Experts of a small language model.
Size: 11 layers, width 192, vocabulary 10510, 31.9M parameters.
Experts: 128 experts in each of 11 layers, a softmax router.
Training: a variant of Adam for the experts, 445M tokens, 6789 steps.
Below are experts of layer 4 (counted from 0) of a mixture-of-experts language model. Rows are named gate (a neuron's input weights, with its number), up (a neuron's input weights, with its number) and show model dimensions 0-191. Each number is 128 + 32 x the weight over its row's rms, rounded and kept within 0 to 255.
Before each expert's rows: a language model's description of what the expert responds to. This comes from a sample of Wikipedia text that the model never trained on.

# expert 11
It responds to: Opening or middle syllables inside foreign personal and place names and Latin taxon names, such as Sh-al-ini, Z-ag-reb, Jal-isco, De, Le.
gate0 [120 107 112  67 109 154 139 111 127  38 165 161  63 139 144 158 139  77  98 148 147 152  94 132 154 155 122 151 132 151 179 153 131 143 137 101  99 127 122 117 131  74 123 132 173  62  88 136  98 105  66 130 121  70 136  95 102  97 114 104 116 145  82 141 131 128  69  75 116 147 156 135  86  97  95 187 115 116 105 168  84 101  57 109  99 118 111 162 154 142 122 173 121 145 125 148 184 128 143 179 155  88 163 136 119 150 106 104 182 131 105 121 114 138  91 180 163  89 160 160  78 129  84  86 120  82 150 155  81 191 164 158 131 129 171 164 124 101 118 110 146 203 146 117 119 100  91 114 103 102 180 183 138 144 166 119 116  52 125  81  89 137 146 140 129 105 175 154 154  77 132 138 145  77 101 114 111 155 136 140 192  60 141 162 114 129 165  99 113 140  90 187]
up0 [101 119 109  60 165  93 108 101 104 133 180 135  64  50 115  64 169 132 126 115 165 123 104  76  52 137 179 128 152 144 183 140  96 164 186 108  86 114  71 106 123  96 102 157 118 114 116 158 104 105 144  88 111  94  83  73 178 127  85 124 137 127 106 134  97 125  92  82 121 147 121 121  85 169 117 134 113 144  77 100  79  73  57 151 132  66 153 122 184 153 140 146 127 130  97 142 179 121  91 158 123  78 154 106 146  63 156 103 167 147  99  82  44 161 147 100  88 132 142 141 166 122 145 113 169 160 112 134 138 185 113 151 121 150 140 132 145 147 143 119  91 189  64 127 145  90 109 132 107 160 138 132 166 157 111 136 108  85 161 177 147 169 118  87 160 133 119 187 110 161 147 126 120 106 144 133 107 128 184 127 174 110 109 156  82 106 166 131 115 169 139 130]
gate1 [103 134  69 104 113 144 126 155  93 123  91 101 172 113 155 129 124 103 143 147 135 156 162 141 158  76 128 155 119 191 116 134 168  70 154 129  86 145 100 123 137 126  74 102 154 122 153 204  55 126 104 124 164 122 112 169  95 156 188  96 120 139 144  83 124 105 117  58 156 115 138  70 160 149 138 140 117 181 100 117 164  74 132 128 125 160 126 140 134  91 134 102 140 127 184 157 139 183 118 148 106 137 137 126  88  64 110 121  96 108  81 197 143 112 136 167 157 184  93 141 199  78 112 137 145 180 109 157  83 120 130 124 125 156 150  47 129 114 136 162  98  83 122 104 126 190 113 105 131 153  88 166 198 143 121  81  92 133 132 102  62 138  92 103 119 155 116 156 117 119 132  96  51 122  95 133 159  96  57  63 120 156 140 101 141  93 157 147 122 164 139 187]
up1 [139 167 149 133 168 159 104 102 169 119 102  95 112  78 107  76 145 119 127 146 106 149  88 106  70 112 122 143 194 111 139 132 157 137 139 113 117 111 178  34 125  96 138  95 156 122 153 183 103 156 160 149 169 122  84 113 116 146  68 106 116 128 127 122 170 118 120 174 143 113 187  97 212 155 116 166 134 130 148 144 124  82  85 128 151 131 152 155 136  86  89 137 108 112  91 117  66 127 128 171 142 179 126 124 118 139 140 151 187 119 143 148 185  84 136 109 116 116 143 153 134 159 157 132 142 127 124 102 194 124  74  73 181  51 157 106 142 107 152 118 163 133  98 184 115  57 158 162 104 129 155 197 104  77 142 150 175  83 163  72 191 135 154  82 139 131  74  93 148 154 145 122 150 137 145 136 156 113 164 100 113  89 153 116 114 174 103 171 158 102  95  59]
gate2 [ 61 102 119 131 116 137  93 138 100 124 179 126 172 108 134 121 135 143 187 111 139 125 121  81 112 166 106 164 107  95 110 165 118 110 181 156 157 182  84 184 120  93 146 148  71 142  60 113 141  97 126  72 122 170 146 116 123 166  97 150 151 105 131 150 182  73 183 117 171 111  95 139 173 141 123 132 178 123  88 177 149 116  90 168 144  63 169 165  82  99 185 155 153 146 126 103 142  80 136 180 128 151  81  89 160 118 151 104 142 136 143 182 117 149  92 188 175 153 127 144 186 129 141 140 152  94  86 179 129  75 117 108 142 133 166  80 115  78 153  89 138 129 183 100 147 129 150 119 190  80 128 177  92 122  97 109  97 187 146 161 141 119 120  86 153 119 133 168 116 149 123 164  92 144 129 134 103 104 154 108 185  82 173 142 156 135 105 123  45  78 136 104]
up2 [117 118 147 171 130 118 121  68 184 124 133 175  56 163  88  58  79 141 116 110  98 155  74 108 152 166 133  95 126 148 155 163 107 138 128  83 158 122 158 125 137 106 158  58 107 153 183 134 137 117 158 151 139  75 164 144 167 107 156 193  70 138 120  80  88  96 131 110 121 161 144 121  96 113 152 147 143 110 112 136 130 101 142 131 113 167 167  76 156 195 165 128 109 195  94  53 115 138 172 129 127  90 116 117  57 103 143 143 100 198 178  80 124 141 105 140 134 113 116 176  95 109 126 107 123 113 141 142 131 128 112 141 112 145 155 106 160 182 106 151 153 128  98 143  75 144 160 169 115  69 124 124 163 130 125 133 219  95 124 130 134 164 183 148  73 132 152 139 117 122 128 170  49  98 100 118 131 153 127 140 176 125 168 141  91  75 168  94  85 176  81 128]
gate3 [ 93 119  67 190 101 163 128 132 102 127  68 152 114  35 116 113 164 169 148 146 118 124 164 176 176 143 158 119 116 110 114 139 176 128 123 143 142 155 144 142 148 108 121 146 127 136 145 122 188  98 101 157 116  71 166 157 142 143  85 170  98 108 118 163 129 131 116 112 148 142 187  62 102 192 169 138 152 160 105 111  82  84 110 125 123 127 122 154 163  90 112 174 176 105 112 101 156 100 106 116 149 161 145 186 147  72 122 112 130 143 141 117 190  82 149 115 160 109 165 143 179 164 170 157 155 186  94 153 122 140 110 129 159 186 125 100 123  99 110 157  83  96 120 154  85  94 111 141 163 147 153 117 156 165 156 142 169  80  85 128  67  78 117  88 125 117 139  97 147 140  76 127 145 203  61 140 130 164  93 139 120 115 108 170 168 170 178 221 123 107 106 160]
up3 [111 139 123 153 121 134 147 124 161 128  64 123 109 119 189  96 109 125 143 123 171 148 122 128 113 101 144 111 113 113  92  94 165  91 128 159 137 192  65 132 117  87 126 162 140 106 152 103 131 104 174 154  73 128 121  68 115 148  57 125 108 145 109 160 165 102 113 179 167 149 122 131 103 157 121 112 129 155 154 195  84 114  72 124  92 127 145 213 177  48 122 160 150 110 128  43 139 163 138 136 113 184 121 119 109 128 123 114 133 123 140  93 118 123 113  96 166  69 135 157 127 160 174  67 138 152  94 182 179  87  61 139 106 121 110  93 117 154  85 126  62 128 186 146 103 105 118  90 181 149 114 104 168 119 128 117 152 126 108 140  72 144 157  53 125  58 175 111  80 159 102 127  82 127 135 118 133 117 101 104 132 123  84 113  99 130 112 228 135  97 125 112]
gate4 [118 112 115 139 156 187 150 116 133  89 136 117  72 130 133 123 137  94 149 117 141 133 137 172 148 188 147 162 155 113 108 182 140 160 108 130 160 111 197 140 123 156 106  92  78 146 129  99 143  71 124 122 136 151 147 133 176  81 174 163 127 115 127  69 153 107 152  72 108 105  71 124 146 165 126 147 112 117 140  97 112 117 166 152 157 154 144 157 193 155 143 185 155 128  96 124 134 125  93 184 123 175  91 136 113 110 117 148 207 215 121 109  93 160 167 122 157 208 128  84 129  55 116 141 145  76 169 101 160 187 115 122 142  74 129 106 104 132 150  99 129 117 105 157 150  98 163 175 117  63 195 118 131 141  96 143 100  72  62 135 150 114 136 166 129 139  62 140  55 162 107 134 142  93  66 116  93 146 103 177 145 102  91 175 155 130 123 103 148 106 148  93]
up4 [135 148 112 120 134 150 133 117  83 144 122 167 125 215 179 144 110  97 178 163 123 163 169 137 165 116 170 136 112 133 156 134 188  61 140 150 105 126 103  96 154 100  76  90 141  99 135 114  82  86  66 101 103 160 169  78 158 119  95  74  97 165 145  87 118 124 151 119 176 150 143 121 129 122  89 128 141 122 141  41  73 141 102 121  49 104 139 142 112 123  68 149 129 159 172 122 101 150 110 142 134 127  88 108 151 157 131 135 135 145 199 153 149 158 116  89 126  97 126 145 119 128 116 187 115 105 142 107  78 126 152 110 190 174  83 129 111 105 166 112 127 108 168 126 161 131  99 161 103 170 126  35 104 118 201 152  77 160 167 143 120 135 132 109  92 131  66 130 131 150 124 138 192 136 105 152 110  54 175 154  74  94 125 127 141  78  94 160 123 144 163  83]

# expert 57
It responds to: Inner pieces of Greek- or Latin-style technical words and names, such as Metrop-ol-is, cytop-l-asm, saurop-od, -tic, -ic, -ol.
gate0 [146 136 121 110 156 144  92 141 114 148 107  81  67  82  73 142 179 143 161 101  69  80 164 140 172 178 186 149 175 127  55  75 134 197 139 103 155 131 137 123 178  94 161 162  94 126 102 155  96 110 150 146 147 140 124 154 136  89 169 151  90 134 149 133 204  86 106 117 161 102 136 122 124 133 143  60  77 114  89 151 178 131 117 120 195 142 100 114 175 116 114 109 163 205 108 146 172 130 160 193 137 171  96 111 158  87  76 133 114 115 119 112  76  98 105 103 166 196 118 125 144 140 144 153 118 157  94  96 108 142  74 145 163 144 142 139 100 128 115 131 139 150  85 131 106  95  81 146 178 109  85 109 147 101 116  74 188 132 162 172 112 115 141  82 195 113  58 115 167  96 152 121 128 129 137 129 120 140 178 117 107 142 115 119 131 133 138 167 112  84 183 158]
up0 [117  80 114 140  59 165 129 164 121 133 107 103 132  97 157 141 130  81 182 148  83 125 118 111  95 126 103 138 130 116 218 127 148 115 132 136 160 120 114 150  97 119  76 122 125 137  98  95 159 144 135 171 142 143  96 151 144  88  87 168 130 148  86 115 107 105 167  85 175 189 145 154 102 126 134 148 137 133 110 115 112 102 139 168 111 178 128 132 116  66 126 123 101  94 151 118  82 111 125  82 116 118 130 168 168  74 191  44 160  83 145 134 127 151  94 118  66 112  87 142 109 145 114 104 137 126 182 202  89  77 171  51 103 133 186  86  89  91 114  74 116  96 134 137  84 119 184 127 142 176  95 100 117  63 149 115  48 110 117 136  93 167 146 119 101 126 168 131 130  78 153 126 151  75  81 130 133 137  56 170 126  79 161  75  88 140 126 135 120 131 154 126]
gate1 [142 114  98  79 146  99 100 136 151 148 130 140 125  78  79  82 117 159  99  97 171 151 144 137  71 146  61 137 127 133 103  96 177 177 110  54 123 106 143 103 182 135 181 137 128 131 121 146  84 132 129 123  89 122 130  96 156 121 108 143 210  80  81 124 134 144  99 134  98 159 172 111 103 144  86 153 117 135 149 174 129 120 120 104 131 145 102 155 133 190 152 102 140  87  97  82  67 134 134 178 112 126 185 145  88 114 142 153 134 162 117  90  88  95  99 144 128 137 129 138 138 133  75 140 180 134  98 106 117 174 106 192 133 101 115  93 198 107 165 167 125 103  93 168 159 146 117 121 124 136  87  71 102 131 127 126 177 127 108  67 100 169 155  84  20 183 127 129 129 142 133 160 107 119 155  53 131  70 145  62 160 134 128 184 152 155  97 141 106 137 139  66]
up1 [123  99  87 128 145  92 179 123 119 127 140 123 176 118 202 197 159 176 118 117  90 137 174 150 154 132  81 128 104 144 117 155 150 159  86 107 187 111  90 147 173  89 162 197 133  59 104  60 134 132 126 100 118 113 142 176  81 128 103 125 126  55 163 149 117 125 202 199 108 118 109 129 140 108 153 148 119  89 171  66 105 190 178 150 194 133 156 150 120 155 141 120 137  89 116 129 133 126 193 100 125  84  84 101 143 167 155  78 153 125 103 131 167 103 126 138  72 143 156 123  79 160 130 102 115 129 121 181 157  95 115 101 179 153 120 115 115 164 182 123  96 141 122 111  62 121 100  82 102 140 169 110 160 121  77 168 141 111  98 132 159 124 110 122 207 143  97 109 104 154 165 125 149 125 147 135 106 176 101 150  52 109 109 119 145 163 128  83 117 140 135  99]
gate2 [187  89 128 123  94 118 180 108 153 129 116 119 131 161 140 160 124  71 127 125  93 118 144 129 158 141 163 134 125  77 115 133  96  94 188 147 136 120  89 102 184 153  77 131 114 167 174 144 140 124 175 143 105 168 110  80 171 107 172 115 109  80  86  71 133 101 196 150  90  74 170 134 155  82 131 137 136 147 159  73  38 194 115 100 111  70 131 113 136 116  83  43 116 132 129 154  96 179 132  64 165 159 149 121  99 172 124 160 103 113 112  82 235 110 150 150 107 156  90 123 155 132 158 170  94 144 178 140 117  93 123  75 128 132 103 160 114  90 146 131 147 105 150 128 130  82 182 145  74 177  89 170 171 128 150 106 121 154 124 159 178 163 141 122 153 104 172 128 147 136 105 117 145 129  98 131 123 149 167 179  90 108 104 114 177 117 135 148 146 105 125 124]
up2 [113 161 111  66 176 150 139  82 120  79  28  94 114 125 155 171 130 165  53 124 113  89 154 100 171 196 101 116 124 134 141 137 161  61  84  65 145 122 134 119  93 139 181 211 106 122 152 141  72  84 173 158 141 142 112 155  77 120 132 112 116  73  97 111 129 164 151 124  68 181 105 153 140 154 110 179 129 144 144 145 115 149 159 113 113 124  85 134 107  88  79  98 148 134 144 168  88 107  88  96 135 156 171  97 103 115 131 107 123 113 111 144 128  67 148 157 149 127  88 102  99 155  82 130 104 149 103 114 184 166 119  98 159 136 120 126 153 140 197 200 144 103 127 118 129 169 179 123 146 131 157  82 154 107 132 118 123 127 112 174 134 127  92  93  79 108 148 116 103 163 106 147 170 152  67 120 173 136 153 174  69 111 158 123 146 134 129 108 201  93 155 122]
gate3 [153  69  92 111 108 154  90 115 127 126  85 142 174  73 136 129  81  71 100 120 149  72 134 141 142 151 142 152 136 129  82 171 155 114 117 120 115 178 138 125 123 147 113 116  76  86 142  92 122 153 170 115  77 116 136 158 103 107 127 143  86  85 135 123 107 120 123 170 146 136  78  81 136 201 132 173  94  94 124 100 106 134 172 189  97 150  79 111 163 112 134 150 134 120 114 141 174 107 139 176 155 116 128  82 130 154 144 104 182 127 110 146  90 165 172 143 157 106 151  61 117 171 196 115  88  99  78 156  93 158 116  90 174  87 106 155 199  80 154  92 138 149 163  88 125 121 139 117 141 186  95 134 103 110 130 118 187 163 114 142 172 140 126  47 117 100 141 126 210 138 195 105 128 109 167 124 187 185 139 178  90  78 160 145 114 156 141 175  94 125  98 116]
up3 [124 129 111 138 113  97 114 158 118 138 139 120  58 160 100 153 143  99 169 108  98  75 140 159 101 188 192 156  94 172 115 130  94  68 148 118 139  54  93 169  93 144 123 158 143 109 138 112 121 132 125 193 104 133 130 167 131 136  87 140 142 140 114 125 134 145 168 119 121 101 110 125  86 159 113 176 191 148 170 148 168  83 120 104 114 129  94  94 120 119 105 158 172 180 126 165 124 123 154 148 182 133 170 188 109 101 181 138  62 111 120 172 111  61 148 112 133 130 151 167 137  83 126 113 155 156 127  99 100  96 107 105 160 162 125 105  72 139 133  84 129 162 126 118 156  87 106 128  92 147 158 132 171  56 119 103 127 152 148 103 150  88 159 149 183 179 100 141 177 182 120 116 157 105 103 122  54 211  78 117 130 124 106  98 145  71 150 140 209 145 149 205]
gate4 [ 76 127 150 134 136 151 115 189 139 127 123 119 196 151 197 157  91 104 125 127  95 104 134 139  66 106 134 106 136  76 124 102 120  99 149 171 133 132 124 174 153 181 111  71 182 117 199  97 213  88  66 135 150 185 105 138 129 174 145 108 125 132 132 139 119 147 143 138  72 115  90 120  84  95 111 111 120  97 125 119  98 108 162 114  25 146 132 168 115  98 108 170  97 104 129 125 190 120 158 150 106 112 132 110 167 108 133 146 103  97 150 158 126  92 180  82 114  85  96 140 109  80  78 101 179  83 115 139  90 127 146 145 144 147 124 164 151 145  94 209  73 100 176 123  81 101 162 115 137 172 184 158  83 142  71 135 132 137 113 111 118 100  78 158 181  84 111 121 178 163 108 150 129 135 176 114 165 135  99 100 130 109 125  53 110 120 125 136 139 107 102 130]
up4 [ 97 132 117 123 128  94  50 144 115 153 155  72 156  50 155 176 181 150 159 115  95 124  99 133  91 124 125 116 151 183 116 101  87 120 121 216  96 137 118 153 126 152  92  50 105 127 102 100 163 110 135  98 142 152 171 123 135 156 154 101 105 124 176 144 122 132 176 145  60 173 126 138  94 124  77 102 100 104 142 188 146 126 175  98 104  93 145 190 118 102 134 109 151 119 117 193 137 107 133 152  75 107 113 141 138 130 103 137 145 131 193 134 113 142 131  95 168 113  94  84 160  90 106 149 148  96 151 130 115 129 158 103  77 161  86 165 131  86 138 195  81 113 121  95  86 150 125 133 146 110 179 157 105 146 167  96  77 170 128 149 133  96 111 168 117 120 102 126 175 168  65 131 151 102  75  56 104 110 109 186 100 128 131  87  89 151 141  52 134 156  90  90]

# expert 39
It responds to: Short consonant-heavy word fragments inside names and rare words, such as ass, ins, sk, Qu-im-by, Br-ant-wood, plus coordinate marks.
gate0 [144 112 128 126  86 125  79 141 189 136 129 126  18  81 148 164 154  89 182 164 121 158 123 100 130 102 122 122 115 132  78  97 119 155  81 167 119 104 114  99 130  88 157 130 215 123 147 122 116  94 111  93 129  92  85  82 134  94  98 147 103  76 104 114 145 184 106 152 126 142 137 160  80 193  62 105 121 100 101 120 183 120 133 104 139 125  89 120 162 113 130 152 107 147  77 143 132 115 136 151 159 142 117 171  75 126 116 138 123 112 119  73 100 138 140 117  72 116 106 147 122 191  91 108 124 186 133 138 177 131 168 144 129 134 100 134 211 130  78 164 111 117 161  97 103  54 144 107  65  86  98 133  98  84 107 112  95 164 116 109  94 103 101 193 119 103 195 103 104 124  77 149  98  96  86 157 150 146 130 124 138 111 156  81 166 191 116 110 141  69 139 150]
up0 [128 165 178 126  92  80 109 144 124  97 119 136  86 159  94 128 200 150 113 111 149 136 218 174 116 145 137 144 105  98 107 108 108 129 108 148 216 125 107 135 103 166 172 144  99 161 139 154 180 137 107 154 199  88  95 155 115 169 112 106  89 115 139 114 138 188 163 115  72 146 153 105 143 170 126 110 106 125 131 176 157 154 117  71 128  98 108 177 130 149 155  54 161 141 115 145 132 128 129 136  85 131 139  91  91 110  95 105 171  81  81  80 115 156 168 121 151 112 200 101 102  75  91 144  77 131 138 152 148 179 153 111 176 145 130 135 153 143 154 150 141  99 143 182 115 118 123 128 123  53 172 134 178 102 139 199 192  93  92  90 106 114 145 134  86 123 158 127 165 150 176  73 141 106 165 109 173  79 122 111 129 130  88 148  86 161  96 108 132  93  76 142]
gate1 [117  97  82  59 108 160 139  86 106  76  98 128 118 110 148 144 109 150 171 139 111 162  82 144 134 101 107 186 157 129 122 126 111 132 155 128 108 125 112 138 103 101 150  96 121 124  80 104 154 114 168 158 132 137 109 114 110 106 160 110  40 133 154 107 158 184 115 183 177  91 132 158 150 155 119 109 138 147  72 121 170 128 106 183  94 129 134 136 181 125 101  61 101  73 104 163 134 143  83  84 111  66  81  79 208 107 174 159 142 132 154 115 124 176 140 182 106 140 144 131 123 126 157 107 130 135  47 122 107 199  85 125 131 141 145 134  83  64 130 109 127 168 149  79 108 153  73 157 136 168 115 146 109 142 129 102 128 141 134  50  99 122 206 141 122 162 169  84 135 113 171 104 126 188 103 142 168 113  72  96 150 160 163 176 122 177  96 154  93 139 149 150]
up1 [120 156 176 126 123 167 185 126 104 102 180 108 125 150 104 117 132 137  93 133  90  89 220 101 132 154 146 101 159 154 125 165 129 125 139 108 132 149 111 142  71 110 156 171 115 168 153 166 119 133  86 116 142  62 121 134 158 132 105 162 145 156 148 158 186  54 115 146 107 130  84 113 183 106 156 183 156 173 192 169 127 155 161 115 112 100 105 104  87 159 125 161 192 126 188 123 143  67 172 100 104 152  81 123 151 142 112  69 116 148  86 168 101 157 141 100 164 108 180 131 123 107 138 127  85 158 166 194 125  69 151 106  80 119 108 139 144 145 136  88 120 127 181 146 132 140 144 134 176  86 110 151 169  93  94 118 166 120  87 156 182 139 125 125 128 139 169 128 155 122 112 189 101  79 196 157 106 100 130 162 160 180  90  49 111  92 151  79 147 120 109 114]
gate2 [111 140 121 118  88 109 151 102 172 115 163  37  79 173 134  77 140  78 116 134 174 128  96 163 133 170 140 139 159  83 137 138  92 130 162 113  61 158 147 110 114  94 139 183 157  75  87 136  78 154 119 194 122 157 212 126 119 106 178 175 184  95 124 137 118 115 148 125 189 123 106 148 158 141 121 150 140 111 159 143  92 142  82 154 129  69 146 139 128 182 142 129 128 139  87  78 146 126  87 176 150 184 158  81 145 124 108  79 128 141 151 132 173 108 128 141 108 140 167 204 132 109 163  73 111 177 136 143 122 116  96 169 129 147 154 121  89 190 149 193 103 175 126 152 112 129 103 141 116 106 116 122 164 181 120 162 106 112  84 181 107 141  75 151 152  99 144 158 141 120 105 157  91 150  83 127 153  64 101 189 111  97 120 154 116 125  85 181 122  97  86 145]
up2 [108 142 193 121 155  96  81  95 171 148  80 166 110 130 121 153  98 124 147 145 149 112 190  95 132 116 138 118 156 116 118  85 112 167  97 153 143 124 135 103 165 126 128 104 100 163 173 111 158 141  82 164  79  40 110 135 137 195  90 146 145  93 116 134 113 219 154 136  92 160 173 149  97  74 109 127 164 172 101 103 183  86 157  23 132 140 175 109 156 119  95  99  97 158 108 135 112 107 172  88 139  76 136 104 119 127 176 164 122 117 118  94 125  99 117  88 147 100 123 140  89 143  83 122 134 115 147 106 186 159  82 160  92 141 110 208 180 120  98 133 119 103 101 114 142 137  92 124 166 103 151  63 158 122 116 122 156 121 166 139 144 106 139  91 108 117 132  84 122  81 144 137 153 117 147 177  72 154 183  80 112 157 177  61 123 151 109  87  94 146  82 126]
gate3 [141 131 156 120  95  96 130 199 115 109 153 119 133 103 131 110 123  88 179 165 105 126 147 140 159 104 112  98 101  55 133 178 130 122 115 150  75 107  86 192 167 109 158 146 132 113 159 130 170 142 108 105  96  67 107  91 107 138 195 145 121  83 114 188  91  82 144 101  96  92 147  89 123 142 168 132 161 180 139 183 158 136 111  73 127 143 113 144 178 162 114  74 131  88 119 149 150 190  99 116 103 108 112 122 124 133 144 120  98 144 161  81 122 202 140 118 134 198 125 123 103 111 127 112 142 101 160 146 162  90 131 134  96 127  61 178 120  98  81 125 105 116 199 163 134 146 111 111 188  85 123 179 155 112 130 172 149 112  65 125  66 136 122 140  86 147 113 164 121 137 119 165  30 103 203 119  70 100 139 171  98 139 138 151 103 112 133 114  95  88  86 149]
up3 [ 72  96 103 123 149 142 133 179 135  82  70 127 136 101  87 173 158 115  97  82 126 146 179 143 113 139 123  57 100 176  77  74 163 145 143 130 150 177 174 159  79 172 127  79 163 126 145 148 122 135 116 132 120 154 155  64 148 144 179 124 135 141 127 115 143 146 162 168 156 137 177  79 134 137  73  78  89  86 137 123 143 164 122 157 189  88 146 104 130 148 145 152 129 117  98 101 177  97 142 153 159 105 160  95  77 142 100  94  97 115 148 106  97 114 179 124 164 163 127 163  99 192 112 163 110 125 151 148 119 100 153 108 110 166  56  82 103 127 132 155 131 106 104  89 149  59 149 151 140 169  96 124  77 114  74 110 144 159  79 137 124 107 226 123 152 167 113 138 132  75  99 152  54 106 171 155  93  94  86 107 154 113 132 133 151 126  91 162 178 112 129 166]
gate4 [148  95  86 184  90 118  60 128 130  90  88 158 118 190 148  89 157 135 115 116 217 118 113 120 153 196 106 137  96 163 114 129  92 174 150 105 134  94 134 130 148 124 163 106 131 101 169 156 158 159  96 176 133 132 173 125 151 104  92 111 128 127 133 115 103 100 161  75 137 140 105 113 109  89  88 118 103  74 154 126  71 118  69 105 225 174 121 130 151 176 130 111  80  89 149  88 112 125 171 100 126 142 107 143  95 168 165 110 133 139 195 132  63 131 138 129 117  82 174 144  62  81  48 114 121 118 156 150 103 154 136 118 102 132 171 117 120 132  83 114 154 110 128 127 117 171  74 135 120  90 132 139 138 154 201 141  92 118 160  82 162 170  98 198 147 119  92 166  93 104  81 161 109 126 104 123 165 171 142 143 126 159 165 116 132 144 137 141 147 159  59 167]
up4 [ 86 122 106 157  91 111 197 179  75 155 160  58 108 136 119 136  92 171  98 141  69 148 140 131 114 139 179 144 158 105  84 201 148  59 143 173 100 152 118 105  97  86 172 151  98 109 120  78 110 104 168 160 128 127 149 130  77 166 102 151 117  94 139 109 126  95 123 178 115 125 112 184 198 155 114 106  89 125 174 158 164 115 137 156  76 143 106 158 101 111 203 179 100  69 171 124 148 112  81 159  77 158  94 127 153 114 126  71  84 129 131 113 129 135 116 126 159 143 142 143 159  88 145 140 148  94 171 152 145 141 107 111 149 104 125 114 119 125 135 181 123 117  82 172 164  99 165  93 102 144 138 133 168  99 103 171 108 155  84 159 122  96 124 142 153  74 129 134 131 129 158 155 149  84 130  25  90  74 154 137 139  75  82 154 119  67 119 161 118  90 139 122]